From a checkpoint of a small mixture-of-experts model trained on Wikipedia.
Size: 13 layers, vocabulary 6997, 18.6M parameters.
Below are experts of layer 4 (counted from 0) of a mixture-of-experts language model. Rows are named router (the router's row for the expert), up (a neuron's input weights, with its number) and show model dimensions 0-127. Each number is 128 + 24 x the weight over its row's rms, rounded and kept within 0 to 255.
After each expert's rows: "comes after" lists some tokens at least twice as common just before its tokens as in all text; "mostly gets" lists some tokens that are sent to it at least half of the time. This comes from a sample of Wikipedia text that the model never trained on. Tokens count by the router's weight.

# expert 33
router [139 129 127 124 131 184 178 116 143 119 154 142 149 115 170  99 126 121 140 122 112 164 206 143 103 143 142 144 127  58 114 114 173 146 154 164 125 113 125 112 124 169 145 152 161 146 117 111 143 138 120  91 152 112 127  66 117 157 140 153 142 125 130 137 132  90 127 112 130 142 113 161 128 136 160 152 176 138 188  90  91 153 127 111 107 127 111 117 155 145 140 131 160 103  80 139 143 136 119 146 110 133 156 147 130  89 123 107 140 110 119 131 167 146 134 122 121 149  89 141 129 112 101 119 141 133 130 130]
up0 [ 97 105 148 152 123 140 102 110 142 129 149 108 148  84 107  94 118  88 122 130 126 128 131  93  87 156 111 135 123 138 104 146 127 169 165 153 135 105 127 135 143 111 163 118 129 105  97 158 127 135 125 138 122 107 130 138 131 125 102 137 152 105 120  82 173 130 114 108 108 159 162 103 149 107 148 151 124 117 123 197 136 129 122 129 152 158 113 121 125 168 144 120 142 169 102 118  68 119 123  63  87 120  68 170  89 111 118 133 145 113  86 153 113 144 133 135 111 135  98 152 139 147 113 133 121 141 179 122]
up1 [142  97 124 144 173 136 111 119 136 148 154 155 132 116  95  97  91 153 159 153 117 139 135 137 105 177 150 111 132 101 148 133 191 136 165 102 137 130 147 134 142 130 165 101 153 142 131 108 134 132 140 111 115 147 102 140  93 162 114 125 170  96 162 138  76 124 119 104 103 132  67 143 133 123 133 107 165 145 130 103 123  77 140 104 180 117 112 184 126 124 116 165 122 119 115 156 163 146 139 117 145 100 137 113 124 117 131 117 105 145 143  81 149 155 158 115 125 170 125 155 168 126 121 144 132 147  86 128]
up2 [123 169 129 162 157 152 158 120 139 128 112 151 123  94 125  88 123 140 124 174 122 160 138 170  99  99 125 108 121  91 122 112 156 107 121 134 154 129 116  69 136 127 151 130 144  96 131 144 112 146 143 130 140 160 133 128 131 149 154 186 148 122 157 118 116 148 116  93  89 141  93 114 174 115 132 143 170 104 201 124 146  93 142 121 112 126 110 144 137 114 165 110 114  87 102  97  78 110 121 144 108 133 164 147 142 100  97 118 125 121 117 180 108 115 103 162 141 144 109  94 108  89 128 134 134 119 113 131]
comes after: " |", " L", " R", " Mar", " Cl", " J"
mostly gets: " ===", " Height:", " birth:", "lied", "°0", " similar"

# expert 12
router [127 111 109 109 109 167 185  97 112 122 178  99 193 111 128  80 106 135 159 120  99 180 161 115 149 130 128 141 104  51 149 120 147 133 138 139 123 120 107 128 132 125 132 119 150 135 140 112  95 100 113 114 102 107 127  92 120 119 118 161 127 142 111 136 110 139 125 140 162 109 150 159 157 124 118 138 122  99 201 123 115 128 161 131 119 134 115 157 112 175 157 136 138  90 126 119 141 109 147 127 127 112 142 109 104 106 125 130 165  96  90 155 134 116 110 102 166 119 162 128 136 131 127 144 127  82 155 157]
up0 [154 132 135 142 125 119 153 168 134 140 106 111 132 108 130 126 115  96 138 138 146 127 136 103 104 181 118 124 161 118  87  77 132 161 121 132 131 119 113 129 133 165 107 151 143 152  93  99 147 100 114 109 117 124 102 121 122 121 154 162 132 126 139 117 126  99 104 137 161 117 109 139 161 128 100 134 140  97 127 138  71 138 123 151 103 142  96 151  97  79 103 101 148 147 146 213 131 104 144 150 113  69  85 102 135 156 134 105 118  98 121 137  83 133 103 134 125 151 125 151 105 176 137 137 175 138  99 156]
up1 [161 148 124 144 149 142 126 146 114 178 122 116 146 121  91 112 106 132 144 117 158 158 132 188 121 163  74 134 103 121 117 118 144 122 165 121 157 167 131 157 128 189  96 165 126 154 135 157 132 109 114 119 119 113 121 126  62 110 125 139 112 136 102 140 113 136  87 151 130 106 119 100 135 151  86 114 109 151 123 155 112 171 147 124 152 132 134 184 118 127 109 166 146 107 100 137 119 119 124 134 108 135 124 167 103 164 149 121 137  99 172 128 141  63 146 110 140  81 115 137 108 118 104 147 150 130 126 108]
up2 [118 153 137 143 134 118 119 195 129 137 194 134 116 136 126 182 105 163 137 122 106  95 123 142 143 102 116 103  77 114 156 118 130 108 114 154 103 137 133 133 128 123 144 121 111 125 147  97 158 141 114 130 154 139 144 111 103 135 124 206 123 141 121 140  84  69 143  96 105 127 101 134 146 124 110 138 112 146 157 125  90  87 161 156 146 144  99 134 105 108 125 121 114 142 105 129 124 171 147 119 150 106 150 174 144  90 125 109 110 126 114 126 157  92 128 127 156 109  99 137 170 158 120 148  99 110 135 170]
comes after: " ", "\n", " F", " f", " 3", " 1"
mostly gets: " example,", " Authority:", " medalist(s)", " 202", " call", " either"

# expert 1
router [ 93 143 176 109 134 218 149 128  97 154 166 123 177 150 155 151 128 147 169 141 102 180 201 111 126 133 145 182 123  53 161  87 150 130 105 132 133 122 102 124 121 151 124 147 138 123 132 121 128 104 107  97 127 102 134  98 124 125 131 131 125 118 131 142  90 144 144 118 147 145 117 168 110 128 151 132 118 115 157 119 129 134 160 136 148 156 121 142 108 165 121 126 122 137 158 139 117 138 117 151 105 129 153 159 139 122 122 134 161  98 134 146 112 102 144 140 104 130 149 131 169 130 141 125 121  90 140 152]
up0 [143 138 165 118 103 120 118 116 174 150 104 133 133 140 141 155 159 107 123 129 127  96 125 122 115 101 146 126 157 104 121 140 109 151  94 151 148 140 124 121 127 160 127  97 100 113  87 137 143 150 188 127 134 107 162  97 124 139 152 166 135  99 173 115 158 187 137 178 118 120 172 136 144 143 144 118 136 145 134 149 133 143 147 152 127 108 130 118 155 129 147 173 137 145 162 124  73 123 104 140 139 123  96 142 102 162 164  83 111  96 141 175 104 142 138 115  93 107 102 116 133 145 101 153 156 188 153 139]
up1 [131 119 141 152 137 139 164  96 127 136  98 152 136 130  98  82 104 135 133 149 122 143 179 149 132 125 159 131  76 113 131 126 112 127 146 156 104 122 137 107 104  96 151 121 130 125 114 161 144 136 105  86 112 157  80 130 119 137 104 121 147  79 127 141  69 168 100 102 168 115 114 115  97 111 136 170  81  81  99 111 134  83 124  98 143 138 127 100 124 135 106 103  94 156 139 145 125 137 177 151 119 137 144 129 122 109 162 190 126 107 142 126 155 136 143  98 129 105 156 132 153 117 119 167 111 109 160 132]
up2 [181 139 155 155 179 137 145 170  98 125 134 121 188 131  80 131 125 142 113 103  99 139 175 150 125  97  90 113  48 129 119 126 110 114 122  77 111 134 105 123  99 119 118 131 150 148 125 165 115 137 168  85 160 136 138 140 145 108 170 127 112 102 163 126  79 127 115 143 121 148 115 127 122  92 124  97 125 134 138 106 148 167 115 150 136 137 124 135 104 120 102 140 131 115 132 117 130  95  96 135 113 134  80 182 154 110 146 135 158  95 157 160 140 116 132 152 122 118 144 128 117 112 136 103 137 108 115 120]
comes after: " the", " The", " his", "The", "'s", " United"
mostly gets: " them", " him", " France", " area", " FW", " they"

# expert 14
router [133 117 127 113 115 202 167 149 116 132 172  92 185 124 182 106 102 141 172 132 138 145 192 129 171 120 125 128  96  57 125 119 150 117 132 128 148 106 123 116 115 136 134 119 169 140 132 110 158 117 149 117 121 100 152  85 136 149 116 110 137 148 121 148 154 104 135 135 144 151 132 129 169 112 117 101 110 126 183 114 126 144 174 110 122 134 155 122 138 175 134 122 150 130 141 165 113 125 122 154  97 128 132 191 124 133 165 106 131 112 156 142 151 130 129 102 113 101 150 138 128 128 118 128 143 125 152 110]
up0 [147 145 140 171 166 104 157 149 149 121 114 141 122 156 135 137 116 117 117 115 107 137 117 117 121 159 103 136 110  99 114  87 101  70 148 120 109 139 124  99 134 149 118 138 113 152 155 126 128 147 154  86 152  70  63 165 134 135 117 160 127 141 150 104 116 117 120 122 119 126  94  91 107 116 123  81 137 142 106 132 159 150 129 143 171 158 150 112 144 146 160 152 105 127 144  84 165 123 126 120 175 131 176 113 121 112 119 181 125 115 156 128 156 124 128 163 178 132 108 160 125 141  95 120  90 146 119 159]
up1 [138  91  93 142  88 164 127 101 131 115 111  76 168 104 141 112 113  91 169 145 148 132 100 162 114  93 153 147 186 139 110  90 133 148 145 110 108 122 137 155 110  81 162 128 153 137 133 123 114 132 129 131  89 151  82 133  92 139 190 144 140 120 119 137 141 121 134 113 153 106 126 127  84 112 123 145 115 154 100 126 156  85 131 139 157 165 106 144 121 139 160 135 142 134 109 135 111 139 138 123 156 121 146 142 125  92 102 122 172 120 117 160  87 119 138  93 148  95  84 126 143 139 119 165 149 144 161 145]
up2 [112 129  85 146 137 128 155  97 124 116 155 130 101 142 123 144 126 127 106 155 158 124 138 151 136 142 101 112 122 124  70 121  83 139 134 134 146  82 160 108 147 126 147 131  99 162 147 130 140  64 111 138 135 138 117  92  94 113 127 164  96  94 133 117 140 107 118  89 120 155 130 113 125 140 126 152 121 143  84 100 152 111 132 150  84 151 133 116 120 168  97 115  96 129 100 170 146 111 145 138 141 181  95 124 149  97 158  78 146 127 128 118 131 152  69 102 113  91 133 139 173  92 123 111 163 154 133 126]
comes after: "\n", ")", "\"", "°", " ", " MF"
mostly gets: ");", "-", " by:", "|", " ;", "):"

# expert 32
router [114 151  93  89 141 155 138 103 107 159 159  90 173 130 143 100 135 134 142 137 104 181 175 124 106 151 117  93 121  42 142 131 180 110 156 151 136 129 100 122  88 133 119 121 155 158 164 164 140  98  92 101 127 127 148  93 126  79 126 165 140 161 106 133 110 116 131 111 144 134 136 163 170 102 128 149 120 143 194  96 110 135 131 147 143 109 104 110 153 170 120 133 115 114 151 145 136 122  95 152 121 119 130 144 115 134 147 123 112 151 137 147 144 134 127 121 123 132 137 135 130 123  96 129 122 156 143 161]
up0 [114 107 154 123  87 127 144 125 134 163 147 129 127 124  85 126 115 108 129 109 140 132 160 161 136 118  94 131 113 101 117 130  98 152 135 128 175 154 102 119 150 154 173  73  99 117 145 133 115 157 148 145 134 118 147 124 126  98 135 192 102 123 156 165 150 138 122 129 102  90 129 147 138 119 140 141  98 112 113 103  98 139 149 114 120 121 110  96 126  61 120 123 134 145  91 132 106 131 118 107  76 125 118 124 158  74 190 144 121  85 175 117  98 160 149 150 151 121 143 142 113 153 117 113 125 147 111 174]
up1 [ 89 124 151 124 125 128 132 161 123 177 183 138 105 100 134 110  95 114 171 150 127 120 154 104 132 116 105 117 121 124 152 111 120 130 157 162  99 135 143 126  93  93  74  96 127 139 124 153 139 154 118 117 135 143 133 114 113 119  99 111 163 158 136 144 173 153 116  82 142 125 123 179  77 120 110 175 155 147 155 123 131 126 148 119 153  67 136 140 161  81 124 126 132 158 157 111 120 141 128 136  99 139  97 103 112 123 148 130 111  97 183 132 114  93 158 107 117 129 140 137 140 131  90 160 169 139 117 130]
up2 [ 97 142 146 130 110 136 107 137 129 152  93 123 122 108 131 109 161 102 136 116 119 119 140 146 102 115 171 122 143 121 152  99 122 125 107 119  78 166  88 170 142 114 123 148 121 112 113 157 140 100 115 147 103 105 154 158 126 107 114 128 112  91 136 132 128 135 154 133 138 122 174 129  79 154 144 149 234 155 163 100 140 103 121 147  97 150  62 139 140 153 119 136 137 127 167  98 126 114 143 158 106  96 134 131 137 129 148  75 126 152 136 120 108 146 131 124  99 148 144  97 112 155 114 140 153 147 104 104]
comes after: "\n", ".", " of", "-", "s.", " that"
mostly gets: " it", " Born:", " this", " us", " Died:", "The"

# expert 4
router [ 91 129  90 130 154 159 126  95 158 151 189 137 185 103 179 134 122 128 163 167 156 192 166 138 105 152 133 178 133  65 152 153 121 116  91 170 130 108  99 107 127 110 112 136 155 139 138 145 152 113 117 124 123 112 128 112 143 137 111 152 118 149 126 135 110  98 163 146 169 148 116 157 150 138 153 137 120 100 196 127 136 127 132 135 113 138 121 108 116 174 133 129 137 126 132 134 118 109 130 123 128 147 144 146 124  96 174 124 148 119 146 113 109 136 123 104 135 120 159 161 141 110 111 116 152 118 158 157]
up0 [156 132 165 138 196 151 104 142 149 110 150 158 137 113 156 134  73 130 133 133 109 123 136 134  95 129  86 159 124 127 158 148 146 132 110 113 106  73 133 146 137 136 117 153 160 199 124 150 158 166 148 142  99 121 148 127  96  73 109 110 139 126 170 157 121 141 101 139 131 136 173 117 174 136 136 134 161 105 133 150 143 123 107 144 127 139 116  92 127 110 108 158 154 134 151 147 139  92 135 160 151 102 128 114 123 163 119  91 184 103 132 117 127 145 122 103 117 122 146 118 132  87 148 130 175 128 123 126]
up1 [143 149 145 145  99  96 139 135 138 136 112 151 161 159 113 132 139 162 121 101 116 135 138 130 137 138  98 119 134 111 140 142 141  95 138 183 120 121 133 132 156 120 132 155 122 141  99 102 144 113  90  86 137 136 100 101 116 152 136 107 148 140 123 149 120  70 119 107 110 120 104 148 175 125  84 112 133 124 130  93 106 122 161 128 139 102  94 102 120 157 174 131 155 133 151 174 100 142 114 116 127 154  90 142 103 124 118 110 162 183 105 128 152  70 172 140 135 109 104  89 127 100  94 185 120 169 123  91]
up2 [ 84 140 119  76 163 163 110 139 133 129 130  98 124 126 123 121 136 114 140 122 147 148 130 146 112 131 115 149 118 115 171 168 137 165 137  88 108 120 115 142 109 170 146 158 121 135 155 142 150 147 119 115 169 166 123  56 172 133 134  90 106 113 128 123 166 168 124 132 141 132 129 120 124 144 112 138 110 135 138 111 109 113 135 144 100 177 106 155 100 170 148 118 123 150  96 111 177 109 158 130 136 126 145  91 123 105 152 161 116  88 141 158 149 171 174 147 160 140 111 132 174 129 100  87 133 117 158 137]
comes after: " |", " was", "|", " to", " is", " were"
mostly gets: " made", " took", " up", " began", " started", " down"

# expert 15
router [133 150  99  94 127 166 128 160 146 101 138  99 175 146 175 137 163 133 161 130 120 162 175 114 124 187  96 169  81  58 100 117 147 141 121 143 122  93  97 127 114 128 127 158 150 147 132 120 123 106 116 129 113 119 131  93 109 105 127 108 103 181 137 153 105 115 136 129 162 157 126 169 149 123 127 150 107 133 199 135 117 127 160 173 120 119 108 129  77 133 113 123 155 132 167 108 126 114 111 132  98 121 124 144  98 126 122 144 158 112 133 150 113 101 124 119 132 120 121  90 152 127 117 135 132 117 150 142]
up0 [151 138 116 116 105 163 111 118 104 114 108 124 129 130 120 116 133  86 136 135 150 146 132 146 130 130  85 127 153 125 178 150 139 124 106 123 109 120 179 140 120 113 104 110 149 153 142 140 145  83 102 130 108 107 151 111 138 126  94 121 134 113  80 159 103 113 151 133  79  90 118  88  89 169 171 108 129  97 115 134 128 123 114  96 140 152 101 186 133 117 185 115 116 110 129  98 144 142 105 158 153 157 119 105  85 139 113 143 139  68  87 113 113 130 141 157 135 125  75 137 177 132 154 122 124 102 131 122]
up1 [115 149 136 121 127 121 121 132 125 130 118 150 140 109  99 147 151 126  82 121 162 160 121 140 142 123 135 124 127 102 144 154 111 133 101 126 145 129 136 107  98 121 148 134 140 112 162 136 101 117 106 116 120 102  94 159 179 122 159  92  91 102 142 147 127  92  75 167  96 119 104 158 133 146  86  95 150  91 133 149 132 131 131 122 127 147  93 151 126 157  99 123 118 119 122 112 136  83 126 115 164 175 115 135 128 114 170 187 150  98 117 115 119 138  81 153 112 110 208 177  96 144 136 109 145  93 133 135]
up2 [158 135 142 133 136 136 140 125 201 128 147 101 123 122 127 129 150 130 153  90 123 128 121 163 153 128 108 106 120 113 141  65 156 123 111 136 123 126 128 111  80 126 108 123 140 144 108 162 152 123 142 128 124 108 113 110 122  64  96 121 147 163 112 153 123 120 153  91 152 134  97 158 130 113 126 144 143  95 168 115 123 110 131 118 129 134 137 130 104  89  95 152 123 143 151 124 124 116 136 132 164 108 184 102 126 155 156 141 170 141 154  89 123 125 167 132 127 181  83 110 157 182 185 142  96 145 140 144]
comes after: "|", " in", "-", " In", " 18", " (19"
mostly gets: " 2015", " 2016", " 2007", " 2010", " 2008", " 2006"

# expert 10
router [111 132 118 117 133 150 160 155 128 126 176  88 172 125 128  97 110 134 144 167 115 121 191 119 116 169 131 130 107  51 101 126 127 118 139 145 111 116  95 129  90 129 157 125 113 164 143 125 135 106 109 129 111  89  95  72 124 152 128 137 111 134 111 149  93 112 139 121 128 138 119 156 106 116 109 126 106 110 210  93 133 144 131 135 167 119  93  81 122 144 130 114 135 126 150 126 110 128 107 118 118 112 155 166 118 109 151 106 140  80 131 129 144  97 100 133 139  79 145 141 123 117 132 112 114 109 146 167]
up0 [125  87 105 118 110 153  82  99 137 129 118 159 167 148 146 134 128 113  96 141 139 144 122 152 154 133  70 130  66 134 146 128 125  89 154  92 136 131 128 134 121 123 140 101 144 126 125 195 107  86 148 182  95 137 144 156 124 146 143 128 131 139 124 122 135  95 159 158 147 123 129 148 123 123 105 123 126 149 150 129 130  68 147 119 118 154 108 150 132 137 150 180 117 135 105 117 144  56 142 147 131 144 109 122 137 165 162 153 150  77 121 102 132 141 121 120 101  93 128 137 102  98 127 154 112 101 143 158]
up1 [145 162 135 170  86 142 130 146 140 176 135 157 118 106 122 139  83 185 142 108 108 127 153 143 104 147 134  99 158 112 133 112 114 130 164 121 175 125 146  71  96 147 141  71  83 114 100 137 162 151  92 137 113 128 137 140 127 136 147 105  91 167 121 113 120 101 124 128 150 125 121 130  95 138 114 117 146 135 152 112 165 148 132  98 126 114  99 126 187 118 106 135 111 125 117 118  85 153 111 113  75 128 125 114 148 138 177  87 125 165 129 145 153 122 145 123 157 121 146 132  92 145 104 112 103 118 151 128]
up2 [124 135 148 153 142 120 131 104 113  43 127 147 155 173 140 137 150 117 149 132 137 128 146 102 156 124 176 120 118 108 128 134 187 139 130 114 108  61 125 153  95 112 126 127 140 137 155 110 201 113 154 101 158 128 134 165 174 135  89  81  94 135  93  87 168 136 137 141  93 137 135 138 141 114 137 168 140 119 130 117 140 104 125 163  99 119 143 146 128 114 120 148 145 136 139 132 131  95  81 128 126 120  88 154 168  86 118 137 133 117 136 105 104 121 122 128 126 117 139 149 132 144 125 149 137 114  99 149]
comes after: " of", " in", " to", " at", " on", " for"
mostly gets: " the", "ik", "The", "rak", " The", " then"

# expert 35
router [105 126 103 130 132 154 150  92 159 151 159  84 164  93 184  98 153 155 130 117  74 163 171 120 151 135 100 148  97  60 148 118 137 116 158 138 121  99 117 111 142 118 131 136 161 135  97 117 150 109 114 110 124 125  84  95 140 123 118 137 104 115 119 141 115  83 141 120 139 138 117 157 135 130  98  84 114 122 190 133 146 127 163 124 127 145  99 130 101 166 126 139 131 128 140 101 143 120 131 128 146 102 145 134 131 118 165 134 157  71 139 154 104  87 125 109  97 128 110 111 122 119 105 123 128 105 144 182]
up0 [138 107 142 161 148 138 136  96 134 170 132 170 182 131 138 158 177 125 116 125 104 132 181 107 110  89 137 144 143 108 161 185 100 165  92 132 164 130 113 109 137 118 149 104 111 112 131 156 135 137 168 125 117 122 133 124 136 177 141 113 109  57 139 125 117 150 138 142 128 169 159 156 128 135 132 101 152 116 127 123 132 131 133 141 146 129 152 110 170 149 139 149 123 132 150 154 131 158 140 101 141 135 155  95 129  70  84 117 179  87 150 123 107 130  95 108 134 156 116 115 137 119 113 127 109 145  86 125]
up1 [124  94 127  70 108 170 149 131 160 157 125 105 156 119 142 115 126 140 115 160 137 102 121 110 139  98 141 120 106 109 153 125 126 127 163 160 156 154 150 148  89 169 145 100 140 153 100 136 159 143 152  86  92 122 133  86 131  94 136  73 133 141 103 122  83  83 109 110 143 114 101 116 121 130 112 122 124 180 143 122 153 126 150 149 153 109 134 133 114 134 145 124 112 123 120  81 131 114 113  96 147 144 149 148 134 194 158  93 107 116 128 158 129 149 128 167 157 113 105  92 130 122 170 149  87 117 108 147]
up2 [ 86 104 103  97 111 150 143 128 128 129 145 108 154 128 133 125 183 134 143 112 139 126 147 173 120 116 141 128 164 100 151 126 154 134 164 145 112 150 150 125 120 124 131 161 135  87 114 123 155 158 122 199 145 145 139 110 139 119 125 110  68  94 109  86 133 129 146  85 110 169 123 123 146 131 144 102 150 126 120 124  84 129 115 103 154 149 143 139 103 133 120 141 111 162  82 124 121 110 143 142 139 127 118 137 157 100 127  92 146  77 119 147 102 110 148 151  56  88 108 160 141 131 112 150 177 115 156 124]
comes after: "\n", " is", " g", " fl", " Fl", ")"
mostly gets: "|", " Class:", "{", " Clade:", " Years:", " Language:"

# expert 16
router [121 121  76 120 117 156 160 139 133 124 160 128 154 131 144 121 129 131 173  94  96 186 179 111  98 130 134 150  93  50 142  80 160 136 146 151  97 104 133 126 131 139 110 114 158 146 129 135 135 100 130 116 130 111 116  73 125 148 140 141 116 114 111 163  99 133 131 103 126 118 143 151 170 120 187 143 115  69 158 109 123 152 165 118 138 132 135 107 158 149 128 123 160 110 136 153 140 121 102 128 144 129 119 149 133 102 128 148 141 106 153 144 141 108 122  82 143  81 145 162 102  95 121 136 146 138 141 145]
up0 [ 92 153 121 158 124 155 154 154 124 125 120 133 171 114 133 106 120 125 127 116 129 133 131 134 110 138 143 119 111 122 111 117 155 127 202  71  80 140  87 134 120 122 135 122 129 116 124 120 155 160 186 121 143 120  89 149 150 117 110 142 122 115 134 100 159 143  76 139 143 110 139 158 114 128 113 105 162 117 130 121 142 104 107 137 141 118 142 161 105  94 128 187 141 119 167 127 130 105 116  80 151 110 104 110 103  91 101 144 123  82 146 115  99 119  91 178 108 158  78 121 127 146 107 117  83 120  97 141]
up1 [137 141 102 142  89 143 116 102 147 107 161 121 139 118 137 131 118 145 100 156 102 120 128 107 102 148 115 117 162  90 106 111  90  66 101 160 126 143 105 111 148 177 128 125 104  95 141 114 177  94 109 129 127 116 100  91  83  99 158 132 114 155 156 153  86 121 128 116 118 112  97 116 131 146  91 117 135 107 164  89 129 133 176 144  96 111  97 100 106 153 111  98 145 138 147 129 126 152 120 159 126 119 106 151 113 115 115 175 102  96 107  96 167 126 104 160  76 139 111 120 147 126 103 107 154 142 130 120]
up2 [155 139 144  91 135 120 112 123 123 118 139 103 113 128 135 112 121 108 150 129 110 129 156  74 121 107 145 120  85 107  97 119 121  97  96 130 121 100 123 105 121 109 168 165 157 150  98 142 125 158 157 112 187  77 129 112 109 133 143  97 115 121  87 165 134 126 157  90 157 118 105 175 118 121 149 167 130  86 150 131 103 110 147 117 147  99  86 127 125 151 137  88 169 147  79 134 136 131 119 166 145 100 151 152 156 131 136 172 109  99 167 115  92 134 111 119  92 136 144 107 117 139 100 129 134 145 115  84]
comes after: " is", " as", " in", " was", " with", " of"
mostly gets: " a", " an", " one", " any", " each", " type"

# expert 34
router [107  78  91 120 133 166 118 138 103 137 164 131 181 128 128 135 143 120 156 135 145 188 181  80 108 163 115 160  74  36 114  83 112 141 149 123 118 133 131 127 136 138 156 112 119 134 150 115 148 150 125 116 128 104 111  91 130 135 112 132 137 153 125 119 120 106 130 102 145 155 120 146 142 132 125 144 127 108 161  93  96 120 168 103 135 137 142 151 145 160  95 120 120 116 139 120 134 140  83 130 137 142 130 168 108 100 163 111 160 108 102  97 134 123 129 138 123  97 120 104 180 120 158 125 127 123 104 128]
up0 [157  81 139 146 106 120 137 133 126 122 124 141 157 153 161 130  72 120 102 152 178 102 134 129 119  90  71  90 108 131 120 104 151 113 173 116 134 132 141 141 102 123 109 150 115 161 160 133 162  92  75 135 132 157 101 137 130 146 115 148 126 142 136 135  84 113 101 154 130 110 182 126 161 131 161 174  79 148 121 141 119 137 157 159 133 161 132 148 143 126 141 131 131 138 117 119 122 107 111 129 143 122  96 124 153 102 187  87  95 128 112 164 128  93  82  83 142 151 127 145 126 107 140 130 139 124 132 137]
up1 [166 132 155 143 172 123 136 140 143 112 136 106 146 130 135 143 120 140 141 105 120 106 160 112 120 122 144 117 142 125 150 125 105 160 131  97 132 136  75 133 137 103 129 162 119 157 106 156 171 167  85  94 140 141 149 144 123 158 125 150 146 112 108  81 142 101 124 143 173 133 129  90 128 117 128 123 169 135 172 125 131 141 157 140 144 114 152 115 140 144 115  60 138 195 135 131 116 135 189 120  95  80 125 126 122  77 167 127 153 117 123 145 107 130 145  84  97 105  95 132  95 159 140 116 154 154 137 129]
up2 [ 91  93 128 157 105 147  95 118 104 145  80 138 150 105  91 137 139 129 137 135 121 142 168 140 177 158 119 108  92 101 128 120 106 112 125 110 116  95 110 145 130 119  96 133 104 148 116 136 130 152 125 128 150 157 134 139 110 122 136 145  51 135  89  98 123 154 145 108 102  88 123 145 136 128 121 130 131 124 121 135 154 109 138 131 145 172 137 138 146 163  46  78 149  97 144  62 155 126 123 145 140 131  90 145 126 125 138 147 120  85 120 119 132  94 153 124 126 123 121  96 115 170 127 125 132 124 170  98]
comes after: " the", " a", " for", " in", " with", "'s"
mostly gets: " his", " their", " her", " its", " first", " second"

# expert 25
router [ 99 129 125 124 140 152 124 157 161 147 140  67 206 100 154 102 138 157 149 139 107 175 199 115 114 128 151 122 116  90 110 113 117 147 124 113 139 100  88 145 117 118 146 131 137 109 117 138 152 113 121 121  89 100 139  91 133 130 111 162 128 154 121 138 143 111 124 112 117 132 144 174 163 123 118 145 108 116 198  88 130 153 167 120 108 108 132 123 146 190 154  95 129 111 140 143 126 133 150 101 106 125 126 140 142 130 143 103 112 122 122 107  70 116 150 129 118 100 116 131 149 127  95 120 117 135 127 163]
up0 [102 126 145 173 134 129 105 156 118 144 112 124 151 152 103 161 128 185 146 113 133 183 174 120 134 168 129 112 167 135 137 109  98 110 104 106 130 115 103 128 127 135 130 115 153 139 132 164 118 130 141 130 140 116 135 117 121 163  94 108 133 131 110 119 148 135 142 118 121 144 135 156 117 122 119  99 128 114  65 120  98 119 140 151 140  86 125 161 103  86  87  90 126 107 167 153  69 117 107 128 168 175 130 166 116 160 114 120 112 116 139 124 124 115 159 185  90  91 140  92 105 134 135 140 101 109  85 137]
up1 [148 132  90 157 172 148 112  91 127 125 127 113 153 126 147 108 123 113 132 155 146 128 133 115  92  95 102 104 103 119 136 110 125 167 139 155 133  88 176 146 142 152 104 111 109 173 133 128 133 114 140 115 143 136 160 123  67  97 131 155 122 146 109 136 152  74 126  78 125 106 161 104 135 180 125 147 135 112 146 160 180 183 118  87 116 115 137 159 147 190 130 105 115 107 140 120 135 171 148 151 118 100 106 155 123 159 139 134 143 163 106 109 136 137 152 113 137  92 112 139 169 121 135 128 116 127 123 121]
up2 [153 124  53  70 107 129 145 109 156 117 143 135 149  80 127 132 118 103 138 119 116 165 134 150 160 116 163 103 169 104 122 144 145 140 130 117 129 158 108 142 148 158 109 133 142 120 102 126 107  90 110 137  99 121 148  97 156 128 102 126  74 117 168 141 150 161 121  99 131 124 144 147 152 102 109 112 120 114 142 127 159 156 125 118 135 108 159 171 133 119 101 116  94 120  69 119 158  98 113  92 161 122 140  99 137 171 110 148 101 133 104  96 138 139 128 154 117 122 101 143 151 186 118 142 133 100 164 143]
comes after: " D", " P", " S", " R", " H", " K"
mostly gets: " sm", "==B", " Dem", "ob", " Sm", "iab"